{"n_layer": 12, "d_model": 96, "n_experts": 16, "experts_per_token": 2, "d_expert": 64, "d_shared_expert": 0, "activation": "swiglu", "moe_layers": [0, 1, 2, 3, 4, 5, 6, 7, 8, 9, 10, 11], "router_score": "sigmoid", "normalize_top_k": true, "routed_scale": 1.0, "balance_loss": 0.0091, "balance_bias": false, "init_std_router": 0.0165, "lr_router": 0.000524, "vocab_size": 3879, "norm": "rmsnorm", "norm_eps": 1e-06, "tie_embeddings": "early", "optimizer": "muon", "lr": 0.00359, "beta1": 0.95, "grad_clip": 0.5, "batch_tokens": [16384, 32768], "seq_len": 512, "train_tokens": 343900000, "steps": 14137, "dataset": "wikipedia_en"}
Below are experts of layer 7 (counted from 0) of a mixture-of-experts language model. Rows are named router (the router's row for the expert), gate (a neuron's input weights, with its number), up (a neuron's input weights, with its number), down (a neuron's output weights, with its number) and show model dimensions 0-95. Each number is 500 + 50 x the weight over its row's rms, rounded and kept within 0 to 999. Numbers have three digits each.
Before each expert's rows: "gets" lists some tokens that make up at least twice as much of what it gets as of all text. This comes from a sample of Wikipedia text that the model never trained on. Tokens count by the router's weight.

# expert 12
gets: " of", ")", "s", "en", "ers", "\""
router:522456554492567523500455441489471581567470429490537385404530370542496465539509575530576554507488614527508525489545484434484429534477556575513550542505499574470482607490469520552502608511458517456491487498436449488521493524455427510536500429548612514457523548401462532541447467485442501457
gate0:505537565529580562465456473515450391606462517466488607464531440505429527474498606478527525542503551541435500527596468454506527485416506549509518559468514517502553573456445538531427392507470514434503552497417532478468551535556472521568530448489576478511507466524536485537349416524569498466
up0:510492444568536501638413454508428524456552561430504389468524508525470484540470502496488536572507478446542579509442503471570500530507465458537534446430541499535446512470517416494502478500612425609519561451496522531431565442489576450526547568495561504554480466489567462452460462571462380536
down0:591511384501552493467459533442558486469587419462510606544479508525459490485460515498532468494538471409459476533532461468492466486491499517446562532526555546425466520535486505498629570406449573492471432490450450463514533486546502536514583564480394519537438414445434504378486501482559432567
gate1:527482477478536528493517506515517566483478429574449416484524531628493495526551524509453598519443460560508524538386469544553586557521605511490528480449454469473507532515475440573491549521477522465446487444634549463593504472499527548570424428542481444524525493538494584425526424539584527585
up1:503522544487450462530561437566448515491491563384433468494482562424514473541491436515420461557491483467453504410546419568531445552490465481548514477666474510600465400611526458465470540502541494512547515477526501508499480532476573478523514536475518553527566440489461593470481582469549401453
down1:508518502446476455543447457469541533460487469503488500544493595535494424549481500591480496430503480514476431558549455547441402479434539531563378551441506512487533567546499551570497574480368504449481445496448470476493444445535572537543497441496568422377544416572488443456557496465519579481
gate2:401471584584524455524523449506514523449495526471542443553476428501395440502456574536479507521466463470608516480458485554455440498550524538502531527446441550575462400449477473488529493463515544411498411502513496569583668525537457557532492475547514527461414555464484564521607517514506499541
up2:467481562585475475498539585444518426577391465538539541444418451440488541468544550431530493577531580514557602520543446473600491491528567574513484474498516529508487461568464451550420454524418558496483448502539488488542452578495438523507512481527514542546450465493380487414545539550436515585
down2:517541487456503498490540528496517591473437462464547544454482486458517420469484535516571468478545448377538557420524414440469412577527506478511496519470424440561559518480507418474485533474497568520428372475655521529483549493530568427574579465514541437454436555503519485428553531537534518501

# expert 5
gets: " |", ".", ":", "ing", "ed", ";"
router:575508534520551427407418445457527512489474424490511447398572481438550423573542593570483532480455597471604555481498427515537510501389407524501505434396476532461411489510467530586505549563457547499464534506536472542552477471551415430521474456534560475524501531534493529503464488551502533502
gate0:429559509499630536482507516539525495601470512479437496564488571477476445599519505457610565560444534539490508498611502464462555506548462512454476394478539503450531524496447500534478388494504530519444587511393524490583439587555426483498462442532515484564465453541578523490543505550553440494
up0:436514543477420574589480454581549450553420433547419388520599458443383490545567533409524540524500472516528552464454542472585519537484508465549577477448586434483511557451525616536501480519527507482499521557519511455404463513460490508558603497491473484456554509504497475484550510577529482499
down0:569499559541480474458476517506521555382516501472486574388491539493576517434464482608509457509441366475462545476498445510422473470593517457492500531528513534413501527564518485524553529480504468392570479529531432457518451475498468544578371500486508597588568489501429522441535487563517510531
gate1:486493521416533512409465427532491452449474470528464530466558409503571507477532490487509515535399508542492590508438463540463472452513454514454522536485386517483443460483468460616432507611570526432472466503470534460513525581442612391525447441537506496499483363551489559481505532485542523578
up1:560612509555493485517436419581445475445489545471636548491442441477567557517425533459482485594542423503438526481573388460508511554474457555508353528492542398506486410508483479501487518479561555496493507523455541457508527501609504557535440485518487522564548530467539534487474523443542474521
down1:469503473400445430510519546434572559513507498461530496516464621515476389512431548540510472432499525465550455477502566545444489477485523532456468524439559542472500525603590554491529454441493487572501462473415489424502445434524507485617614616516563523437475418482457511426468462527476516515
gate2:569465548461460528532498417493420449470480530413575507443586473525595490474576557460427468508457530551541633466539519539479504448426392497386633418532528480501490485526485469535498484537544555534535396540559489567493544465558490552510523439586483478467471466468478518460479517489514571488
up2:517558482460516535606562519372457445640505490532518484473446485483538544453442559489573555462439613537455543505534498488474488540444489448468497451596500492552560491626451529408497439498466491460478549492431451498542398487531469494476485516485566577537484498474511446394561504427493514537
down2:476424461443503566566501445468513521540584508396574463509538504491510507545417513508479443573570498490568539467488491546560543466410483484494543474491514508548584553534517500602510482543559446538415602494536408553447510434514536521501557499605452525466487519429484563363594484459449464460

# expert 1
gets: ",", " in", " to", " of", ".", " for"
router:498447534481569451522490488507522461536497555470497451352524536487542489575503531535551547490443576504531479515523529402538490489452468433510527507461428463477458454449453551594593518521433592406452510466569479529524544436466376536473503414511521527479438472528526612421492496615466566512
gate0:420495546467606509477490446458455494567594458463516552459428605454512517575549568557602458467420625516561464514545628517568514499565480557514485465499502505524565530501480529538535413515503515445467512441476566489531545514489431533541500473549497483578473502525444479442427578520591507449
up0:545513549510391533518605480516423531528433505496461478494525526414409532525548413461444517497484525484576450519592588469534618512558510451512484470514508531398498518452533518483554540500538523575462443499593419520430514492540550483431557409432485519549527579569431455554567496548456469499
down0:488447533468538394547400494581558467453593524487637585429517439512567467482483466530586510474546519566474512541566466469511529385505539539465523557486530500502560578562435514536468476474527503462482561476483449560436532464445489551462520503546482451497548389412540524368511482481492489525
gate1:567517493460494520452573385481455447445476538510458450556574451530517582475470421499498532549442520617576596484444533478507553529572515473405579566448393501469481490540451460509501558566576471511404402474591565467472552433511486478511496482535502514485481464589433518474537441508480512525
up1:440509592576535539541501483486524450415480543484414552460553561446513539428339512535457492516507514467491431491583471488554552561499529524469461455466468471584498409390436490517519462548543508481523453574465485516487543440457520450422493463600551486492451517483521612384506489475538556484
down1:527457537555492546543439508500536547555504468521530472517388610560506475661514536521442474425510399463472313513507565545530404503498468480505439568505500538445538528544496542510519596469495480457537512506453460476516544612443501491514481472422527507434535479449541505458545461518490548470
gate2:453468529528555443563516534522417576471487479455575412510501620528495487420501436462449456464511558463528562492487499482464499452506553462454503425485564505465425444611511506546616489551424496423441417471572475494589570474443410487541535525524460454470407528470487451452418495555464483512
up2:522513516552474488495453597483543509430476445441475533472511526508531566448478509443604421462487515515585591445416526485547531537530501522573470392503483452452433447562556469569510416470393497582462521500475409520617603502488494554496462546534453527456482605523516496436470431460460486512
down2:534558454487460542394610564507477513544521491502530542458445562461514423524482572445550492542523517486579521531503463564461528554453505586452482587542489522489556484388517523596482523528443441524471437441481439378461508497511591482574495483536498396495488486476603511483529494548496422384

# expert 4
gets: " and", ",", "i", "u", "o", "g"
router:590489472506533532527415427470581511512468447524562453415581468537557456583484537499476475387481497497549519445523452461527572564442554511514501502558527462445408459443430493521539557517467473466462552511465453581591576485474472506532617407543541471418505451482514524479528521612487589465
gate0:507449553496467485473398451458482423526452586443426535491489571555501488647485491472486580512523527489539504585508497451454561515505592512419487486466532365541445500498422499487459517534531467444453518450410454563562540545506495544500409369510455556478512528556575534470545487544533452519
up0:529536469499455493526513453476498458511473527463474570474592458460492533466493395537409508468489442541486558515498605441571530408509440561544530454442498444541502589476468448568410518428473539537429560479530445533504566504459500446561548407509534547565524605443486391513480385464488481437
down0:480480495505549461536530537585500477487548566491552501425492572459410473480484458573513480445474417506474582560504470521429466450638582579430443557479601488486472479533551518557405627482579471481478495411482518600462462491480492483495405496492550491467467463452490496433510412464492452529
gate1:420411430381499496476447445504598497441498467513563471497566420597514468520574461542493530531557486549412474472523483477518519480492496565474451584585436491474477488557479450607543506588587477465557496486510536501505593490434455477595440505587596546457483452505446454453476459505531477495
up1:517558582437570486531472538569555415530467513518546537547481459422540453372488432446478483608546525524449507446551566454531625505487453563502400412555482511501476509446518535524542435391523505490541512449448532435510573450482470451502447426529580501520435566532516514486431457504505551519
down1:552478459552452496515464507520578433550555425465488561504462600455533527544490582616498474505515531461455415492506516628478422581469444496437420534388467487509557511476567575496429563501458489502470493496485529477565577376477470595535520440500488548444492427550490530464478491531507437539
gate2:529519567612466492588426407455478435466527486526435535492577535502494489475486542500465519539496538456562513367500508506519532496442522565543548494517534522425583541465433433522476551474458564485465408519453499607594612428465477600475554501526504519409468528547472424530512416469500515482
up2:586595521498454477474544487429508488528440517518551598459435504519478437451562491431573636616512417459517562511582541520521476464517438491508465456546607453550467420530468541537535470480378470548450530516485450409572487534535529489504474525449540571527488452478526465482402500519493467550
down2:465437531504462547477544508449612604447501511530454420419466455568509422553433567550539406548590484431618498457536478505490516535575477517466453503498531509516536536510508464417504595516417542607461454496479505546595521496539521483475518512506537527494468426465559523378531551449561507472

# expert 14
gets: "-", "–", "2", " T", " N", " L"
router:537438514474555475476500450499618521475530540503573424409593434503495462525505516556536529485508460504520519440540548414497519482455446524504576449522445546374367446478498463564573571521437521516464486445440360493572453500466464526503496414463557426502521492496435570538532505548463511448
gate0:472556463439576486484462487464535436558611489420632506465501477453489483465473513519554463497491466586548559496536515522469512514529507580493492576549538483466451457445400476587410578538453447431485563534478432502543458563508550482548449489467607448564525520516512558385553492415517436481
up0:402504454601461529550539449440558499519474525558566550439524546466434463476549536481448493488486450459602545489491558556614445505536513528603508521484444424411448492393482477542438558483543449488497528522557598489521585540508527475501504510501461548543489505436403370489477494534431543529
down0:534547559479444373496405481451536529510426536444594544526506579500542491538464499508527596457498464451416465472555370506559549399503488513444566556561510479504425494495530503470578495499465491493506533485534486558559464469535460505523468408554432427461551591523500568471537429549402457515
gate1:508509557468560482495517509496525505511474547532442487453541513549445593587563485505485646491458566593423580514485532497502575418572505491521461553478406492426446482537455393508519539528434511511494472480565442467560481604540578532485430512499459467539488384484463581402530525495558468499
up1:519517492482438503497520477517400574541470489505491570458602501549503500452446522408572487513537501410541426514457390438525498562518404556535407503548514427629578458449426530501560596537491560546569477605484479516543533488496558526530497452543581490515551470481528512443457451440518505525
down1:478501546446478553604611521461524565515431475433586439530421634503430499537520531467406538416460547558519489468547517507517410488413551429539507627442504437493471523546516521523441547425426554428530536487519493502440491544542508489549502494469519464490406521558514451477564536460516511499
gate2:368444464538440529546464480468531517488462499490485447521531477491535481447512522509476492602473514470513544493617504541450509415515509511517510521480627533490442512608395435531476517559539552508477390482494446516521483481577521537600486357428465481498486614497504471575436509489579519455
up2:542536529552599447430613515421533520486445479452518487546433501487496488479534443412472500520504508546524539613500545465551481577549465489493476416546572533411419621494562471502547508552463491485464479425478450450523540596496467535556475453472501570606468573443475431535595482484495555483
down2:430483564514513552509541531513530530568526496492623613527529495501448445484418548554464550451528529517423579531556489469562449520515546484418477471506564457521532514469446443505546525509611612522470549488639498468531566476558576458553455449553486541564518453530528466407556558461565493471

# expert 11
gets: " ", "th", "ast", " January", " May", " November"
router:431466603454525457427491530558476527524477535476524466444504491486612367599530513575497486470530516585489555433525471440537493488481470545502530507508490522395388532431482568487489577531510564449503482512451467510575497456560458542487554503482593533397538492492475546630499523533514554414
gate0:417505553479530534564481489529505484626419571460588493527511490446531431506449488480497514602423485603436544368496463377517523469499468495612509462580487532504525540434474538529415472485532556413538506432493537407551555538455430499530552464461504491507469567483527458517477505466535450482
up0:482498514520471439541558502544463414576431517519510489483557412467445498476468547538514603494457540496589593522453509430554493524575525432534596486477513394529490487455503494531559525546495403506443573509540423514474560468496527410488522435425532553555563564544577393592518458501521529437
down0:437495495526509491432475543499563519485561514479516559470467516410550529538573564558503493453471434438489613521543481489401586558579513569442483481523502519413548582527441448416541525466434519512515439517415428456541542506653542532533515539470550508502549457524400508401551498531472464486
gate1:530529480533580581495460453579497543482510486473428371508537485517598509538564486529420522537539561611505525505463491584527540437528498448506476540565488464524450508614456471534496524551489473535506483437580457562573470552531606462514400543495521524430405445490533586436500483507520404465
up1:553520504460492570570527484383528575409546504495441469426574566522554500517450482486491558494517527495448423494448418454470556501541484521525385492550435498540519454434589483565488487547639439472534477517487534450487467461487482574570574421573470573491533480543547573472536445539529416487
down1:490458474460508462543411539540551512497503446484630579506475565546578524535532512530510518455446532538542431527575546559446371554514558562537361493496528453471578533528518597488500523426453467531501458482439477411539449503495587548541521511530558481492504467496578475410518431404500474495
gate2:388480582512534514544497481536468594489532547536507407530521468498468448548435543534521505474485419565503530450518516533567548428524440486566543532438590556504505480581501474528433478524488614545517324511520487550613482503580504522534576531505520490510459503498428422559537496475595527516
up2:494503491512550449623545563414489423519516444552564501446508511454557454414514558524541497437493488593561512443547546640523471481534538569455420563586562472441509447501469539507504476566429565513473414561506455475553447532538534456554552502487607539554515547492464486449442504454435526528
down2:505521485489489502464546491500549535445450447409629512474399445553398467478417478542571496489515490502478534440572538477555485497526495479517518505460497536502480536540544397482612501450485558503464442496540479462449676476561532486511531487665456447457463479546485422458536461474528516529

# expert 6
gets: "a", "er", "ia", "i", "e", "ation"
router:588463524423533537443343514531525528559503418540486503402471493542514473485492588504463457499448534518447577444616494494535480447426535525513477539560420587448489528493421602536517523541540533442460490589516441541577484536516480458596493450524511510499501442444499606565497473520477469535
gate0:488462505402513531501491446423529437631498538518551484443495461505477491514435589552507520555480518504419559491526482455528538521555544503625488484503521494519471562495458565514414497489524502464610505505505644552499536588440534452568541489482552546549468552496508445561408430441602423478
up0:489464497522450508565470452530505534551504502496461485473552572421485493503451519460488515503523512495546491615534517508508537468577430353537536450487525430470520529491442482532544438491623412506558576496524472560586542499550525362509409506575561570509495471555529380536541451565446475447
down0:508446490510486513522467595539517505455500478506551572516466460459524599472481514517403447477441523486498527562567517437469509488576531567417523536459535544428503492490482572442569493483410471522428441517472447510568511519554520514584546582494527506433510464476408537387529348556513387570
gate1:549454589423557494461565460533517451423575428545426466408543458533565588530453561488464544585545578483501583514490438514572533467486573545435493565486387426476461482486492568554513478564503500502496571502562566481517534488448487497493406436526557435429522511458495527449568530501510493588
up1:459542483449443492567586508415505531471505455498476552422497600477595483516528525549468476546488526521486503453500353519506507539492442549382492473576485471551509527503543473531513620498422463416551464495581448436549482417494428427576485461543496546502486448440483561372523531475515542514
down1:446473485522523483570489481408554579516503450476562539485394556510515523531500499564493509397565509482528471530570529596481395535473473490466393484449529485437523584485435567528503616470431568509484482503466491447429487480477552493554549549495562553358493493530457395503602471485507482510
gate2:455491589508489543552490419525359449478566510552563492528546512537477448482495493461476522505470498427486611503613476495492563471446554523524521481519534547432517530464493596528534444472542544431508409476585515536563602562555511477605550489469509505511431572419459448485566477471605537512
up2:527538457472568491530506573381496531474527500577562549398468542481507449472555551457559493562482449482612613492482537486517524511490448548486540508527593449524439468516530527466608451483470497504508469488550486506560605568478580633579571484433527470537495580513428487460570514498509435488
down2:505499492519420507514498437506508512458506520475695498523409527528420389506452527508523542478558486483580526519570544566511458458495463507453441465508505510465531534374500503548552561479437443525440543505487474450459587443551450453595488580458576567537449473493468494418539540513599520498

# expert 13
gets: " the", "\n", "|", " |", " |\n", "-"
router:497440519493531453545498459567546548550506495442548491379487374514493434664510539550481481457464440456457522464485471459636577484481487528541473523473473557442511535498457476534546538513425474532444519512518390456538568464439486423511558491423521503494514524442514631546505489575469461509
gate0:404432632563467538525530410552464484599473498453482552429475522452416497627467521509525515500452470510420502548503500414573517553533531533471344477551469489509560547437402519509430536553496461407502546470469467486520560510458550451544523448491459466501510559472483536529458438535531507511
up0:460440428572404515548535426557529473507437481450435446579511536509459467547405537453506532429501407550523560525535512490575570469472416511543483507511600452490526498493464535486431557457517467432499459512559415558470533551442534509598593482402572455546531533440482416551457453483528494458
down0:447490588504550473521460569481484575565527527488541581369534441490526501563479518548540514449524543409503516543554510448523570403461548547533459485582487484387522568583541612565487523481504473512440542455450465516489568457578517557443508478500538422478448437497555488388434457514479493537
gate1:462460476422519496491538479592516445423503468505513478440439442476576521585448516513460569529478513632479502483417510471575491446522445559462559561473435532453528488499474433525495494540561450441421578491552505445560552479483552510616463561527449545515440475607504518382504528573428469544
up1:500584544543496512528515436504454512610434530566447513398510439459606407490401495522610477594519580468515468409459472490471549455473449523540432484617406504473522536479471561465498479573582409519546492497477522505436544531525465497517527488501461521528544524518397508541506442476579500511
down1:464547456445499543443530505469464562401518459445560393574491584543567504447494543588542502487477550543529499574495540472431470564402481574423505528461550467554520426503445525516492449378519464416414473453424473522436451466486533460509553537498503576399549440511548525509480463562489536545
gate2:466489563581439434528479535414440478530382573479480485574483452577540534516511529590376527549515534526544501460508501564488577467463481530569534521488573530480336537508432449515544532505495492536514473511402482530624559497505467456555510535418494599472492512539535566444473504516501515527
up2:567485580440534497524506531305438517484584471427519467481483470504563493487565452512572539504506540514548486533537570465540484490570486480508577545487530473521419481521576538536584496476478494507625507508482498517493507552485465518449472565514556451494433460578500586574599494385469440433
down2:495493548525495578550574567381440503473514562480462507491427504471503444510568495603560500484552501385482471504411497493466494510558525470514536491467505579477530433468474541526601539503455595470383568490509494513522507528631532486556591503557570543529509502554522577400438538447511484558

# expert 7
gets: " ", " was", " is", "n", "m", "ly"
router:495497591513595528458552507568565499558573485450553450472550515477480467517443550536564489453505495492491479585615514507555552506366435519487560512489525449443450439426494478556558629499492542392492448461515434476548544460422452461473539508519550541485477570416514491549471421523442567476
gate0:366477521496502578508531484534527439636497510554477564476549534483472504561471512480572393551428487576454563495523551464563568430495471526533423505467476491557505446475391481520405440510508588427518574476480544443534549589482493589518499472445559514524525487487531410517456464501518440437
up0:404521489519452548507589464633614427506479525485440375386511584491464490514468528491484492553457439479502564535531513508549464503504450363488504468492562426501461449457495462526502575483554507493545546434488483426481499503535517466555571464489485463522462580517515471457521443592565520399
down0:496478477501521506448443522532455590444569527574558512451415415424525557487500515505492439417521494462474581543538519501453515488472516520394539555520509530488596493654505519528498584431503542548463442519454505599562577476546549515517483561443463556421490511511422548366504475466536506539
gate1:459435481452588527402460501497455439558476589536574500468573443525485490549471585503593561490516483529392449452470464512416559509528475532512462545509489566596502436505489438553520539518548430430407513444533449535479505534551571405574437489526499515497452461432629497488515491432461515485
up1:470544513491511498400502480576528436372527454407454443438458529409557455482492451546449423528590516475434427530522488460516616517549443402621454469557555493544466529471503441428532501548555471485509514503558481564516475468456481568457480519512584542529506543547487566505531522550542534586
down1:529487509577443447508444499491412582410492468462503534523408601635475482541505486519525563452482449452500457464526458508492434531462512593438479517455505545492412550534499528436542485476404471438565454456469388559489538409491446450538501564544561430485507515441549507505475456524441531604
gate2:378495509515538596497527505575483465485540472515434533471519542575461431513445623499523495496425559495531549551572535485513526462527534513547544514483482494492443452576523530480519538432543512556464433432515459525589547478543449401527576545418460390485396547587523406493572436496522532477
up2:532602476486449401574479620470446490570472498539506435430504493488569480461503427435564528567486553493481498531498410542526430512462409522521485520557546463459429428504472532606531422543480626488537418435550397508464555561526520450575489492440545506490455525519505492528498512429488448496
down2:432470566566569623511467532533576520523448480462591471531525410551439420521479524448553488398487481509515548509496407508557553526600521510509476464564558468444420577496538548479514586492493479484473445465429511477553470418555503430511515523527560518472556399537443451410511544417504486542

# expert 10
gets: " R", " P", " S", " A", " E", " B"
router:436427523510526505489545459484563491518613543522580428471493541420511414572444508599452487540487511449481572448574505446455465464465552525531586523506522523381443462438414548522574597452445516553467522528450447480477513483463486448458514455488477562504499440561527588555555403578528504530
gate0:528514442447560519515507482499528484560389524435493518510425590516467504539475539510583476512496484510429548493529416456548568441497527434537514582499591502573511443556415549460486531539509602547495567502413536518554526549535505455506510422397465496490393474482573522543485496549627393486
up0:451453456540490524509552505524467472529491457443480528454480510516438479449528577474464529503447495424545611460475543415522479663467444365568575548453548463453507564379473494493472485519482487492447438577547507516442487534524495460513527409454501505553460585514508430567387472512552508458
down0:602552466526552490507470532542467647440540415524506480483510491511514486517471431526580511524529467529457525527518462387446549472453559523524488571574578559465462433548516542449533552533641517537460492510493527506506615460472489523622437521451447515525473480474460497486455374446452482553
gate1:527493521454492521523518529551589385432445433477498518492527497477576521483564550520493532579441561578477501434485553427450553375490508563434580510516489495423470462524562382525530606576428515501448508401573526468510496498495498485548425528560429482517480408450489454502571497523537489560
up1:446543546573443509503505459522408453444464506464513508487543482528537447442431489514429478517597559550437481463546407523504582497429467523479510420612518485513581494489518503576544596463530580540477468487508454397504491441452464521517569552536481519465507551468490407436413445490491354550
down1:507488499465527456518444462526513618448511462464460514581456572560501525417528626566494453454456556524558472545490535546455495576505446560612438595564550448468453516466492467451592572511472466527549486502478403547473476469456528501496430499489520523422436417436535504443414401504502533504
gate2:368513521497488594517542412449531462525485484482455556475523497501436437497438602455457566537509453444543494428510467518461537405505448552520507458557545523551486432598485507511439542454527529559483414509557458532598535409505525423469553470503527482425409566486505509434583545586538520450
up2:544555464488515411599443600418481442556525533476567462485502505517465544470552556342579559537561515564482495570498533508587517542524473520462445548552538527483428531431520556481568497489415479426477476547462476568433551578485496538508509479460507565511458436514411451527539448452491530589
down2:431486530533505542467548476530562555526412469435512601409463498523492377533481462487492513477550463546543512412542494443512526411488467547380503510505528533514593510554472501487496577473563485533490523468534479385484470356459548472503514540563558486471397478467538517452501614432519442527

# expert 0
gets: "1", "0", "2", "9", "3", "5"
router:554454532497557502427421576517617545523561565460564491458526491485563451587531549462471500416485538482506595516539508414546498412447505555516643540539481488448460465500498508504489533544422521473473600440431408477521497386496481548535554523494511486460511470424486593447468427495528492527
gate0:453504580539521501473490545530465484519433478573520547521575502506514422489407495406536540501485456547391569492469492416509585530460483544513509534495375445504381466483475502517416435458459499494566640481532482451558480616524543554519584437550459483557468544536462460470488516514579514474
up0:436492631564471560485610417522421468492449471490522487448526479415523481547460552455488506446418460552483534574615562475481514580596449467496525433480579559479532501531497449465469521506511485566518534486548490640461435492429576503484527461475470482533541505408452472494606519512500527493
down0:473555508601364459479482491577489516414483613482510481479453526560533446531474477531490501462473503502553544561572403435540489539477534477483615535547501557549483537618550582439508572474475493529415378488501498593508561483486452514553438506495438436454507475537533429447528539511499464530
gate1:515399499529568477526531465561485434501527522469526454451497443515526470500448500484401507446530459610479469519476550610566438493565476453569389568613480491423512453422517450519512507524564500537514432499564582541469554432481528439502439485560496389485509472434451502396434479462485454527
up1:439523574433438518447490404563526465471517457485510500467534489496537566487418519498469478550493508514500482416510470483470555451491546510505474472487501518475500555481444488460383504550465510485423605584470456409505385426515533421527479563448578518593452456490525492343406544475595485505
down1:472575469588487498475454600459438546545456577403478513469449585547404457562517507544523489457490403407589466491512480606463466477468469431550484592470538498489543494458558463566531460480485465460564481448484482508476559610560513470461590561473477460419518456434524464438484457489448518529
gate2:403491457477453490528502461470493532404502597447437505457536539504475464581545438455501578416482436545532632563532575446612544510560471566494539541529499511487475463502526555570450512490493551578441473546511447438581603509455495516581635506495399527501515532496487506505479461475481473516
up2:479582479503512480592551490437482459580585497526539460490542474534529484451535474494509471495532529525553475549548519584663494546586470593476502558501589501458384470573531543550452578557484565556476511588536462497514570539445470504566523528438594505511433550446447443472559467446501482532
down2:516402549466490518512486550532479590484546484386518423460427481500462476514434543559596496468575493502528379443505546526534476409450466433479409447511496546524495472479526608564454526508456504498547446496529558550623551479536571524508536530529525564540467429449585503397502447554524497527

# expert 3
gets: " (", " B", " c", " b", " m", " p"
router:494443527486519490357528468463557536482470541461591458435527397470514501587479554571552545426465583512442533530604523487537509437516425549576554476499447541441452419473448399532609514469495523495479609507515425473501466462551519472510463448565581529511537468534529571514513459540533510466
gate0:540542557519502514503550415496496495658510494417520548490485414453492493597381536520473468446413417616487509402537472430542563529487478546609441577475544500523596380491490459469448484507501488451517553464447483530556534530471511535544502468507484493555501481528510534411490473498471447477
up0:455523551471514560476496420524481505574374496470482464459497518479467472485509502436380454506444394454524576517487490487494435476614379483587540487458543521495455503495498497502430472483479459479517532489582414501473538476565554444530533446442440394504525548433489429533393606553538492494
down0:509493590545419451449569623599397610520473510529401497451488491408593466475556474566489469518526500510499547461544522450420546473477551509459534532420586460480474535486427589475532520532475400523483461522470533500490488539492458467504530561494525457543425422454467461465497425404518470513
gate1:445382508430428502415475528579493379490532487536521499458510402509509572548611477567509613610500437497373529540444489489565585552503512456572530539534426494505487518493527487493515556510486513476421498465565508540443487537495467479485407522510417510492519481527578476426450493495529550526
up1:447528552546452501592519459590496527479428486513473506436472550529577474381447543542491428529483569474512494405510518506452542506562462527516418508487531515491497441503515545524516561505448539457656476385479444459517572542453536412571446474503517536555617540477514486507507553528600486578
down1:484437501554494547512503468526525504463482455456489541472403610521492458514514546461471579419536452590572493468463573545513453491491472569490440578430493583489505527495516551472530431454480423361473414500440516395499518450430449364467474534482546538446455501451498564517458521510534554413
gate2:405421495489468495488459460562433580409428567540502434564507410431516483486571470490516543528539499456527503517519523486499550427580462496601456453526490450505463445499364448541551491574510602473473455472557527484590591510560491423501531484591505545382469514457493504500529530553547523494
up2:520586493435573462417512530512489484564459509456584494527532468494561426444501449478530465530611549516550471600540505456522519467582545603488576500515494426515511541521458554504414466567405613536460436461519524407564485500518486490469506535497504480523433552422543456540566545487482408598
down2:406478521630538615484468458400524474518539464580575531473428446497506463558531406526513450460525536425622607436499463478550482551525479458474468508480418509521514472585527556585490548472511499460454477463529462412506504497525578492491474538562529484438505527569539552427520524455508469584

# expert 9
gets: "an", "a", "in", "k", "as", "ent"
router:575460585495555437561466538489499546489521525518541521434505418480487443506491535515580498557521534426549600404528476445576478444403518542569524556465418593453465495509503451493540603529482562444406503517490424491535576481501440531528524434437556471535451440427460510559464480591468574506
gate0:508444520421488481536432406486439499494536551401469551513483411459462518636485464488603448584518494503443586479475625512546549423491520546462545451464465528479509375455537479431489457491577570483455565538496512471519544524481540498471470430537479461534437516464411577498505439549550475505
up0:527542489480510506618572457571478475516530395452465502503609518518505447502420499455465620395549526468566544489546504457451558530546499485535483507534460400376479470485546453455492493516443514466517460466575398453476569511546581471590486479470505480549507549423526446419532464507471566550
down0:512452477519491467530496497531547620564458544545567478415448500446525448431478475507481464471463503513438481567536549476429527444621496471529466448506596582504497489591485504480484574491471418589521432481417455500477456490581568554523426575440454540565503430531437519502418391545448492490
gate1:531477547488603480424432542494525488385489541505465489419542429523476517464474527522457628574439447470479482416487434513525484452584494516488540556511352554479546532559488438584479580528562505493431532451449439485514567477506512539548435400499465509507487427511516503467417532507584487552
up1:486562478556527445480525466363495434543512454457462596444508451466507389486492557412440448544575517411434444517478462458548508452489510602523501463553449575565511452533518453535533599478510546482423494557510533450584487541427449494536484505528549516550527393485444442543479484593475529489
down1:523547483563478471462491422432534539496492457517438510588478554528459466607517561613576497436574405508554505545493539570601443565564481518456421566423517485472491499466499502562485575488512541533531547482463538538565488418497535465502569560424568510429526454499439534445548426464524587554
gate2:456401517467545505560476489516441460471532554515499499422452433526470514471534548450520495597498484398532549469485536592539535424416573537588514511470406502550520486531454534449573494518518555494470480542431450553531497570539534406636538593499493507412429490509518557532436525537575580516
up2:583589509479501460533437538497456548481554512512574531503579508504486513430511456464484582546520476525569589533541552516532541472495525462481506489569646478515456490481523468525521518448492592436488504488533463412512551553471497576576417509374538551555457462450363493491542460418413485560
down2:408529458505577574517557502453558594495491491475622456479503523516467410508422599524553492522479502539480446448529513563585495549494474450422542487521441524499606492480533440514533491494495554528438587376539442441606571465552431558541582550502549520515444484534529517464481576539519494499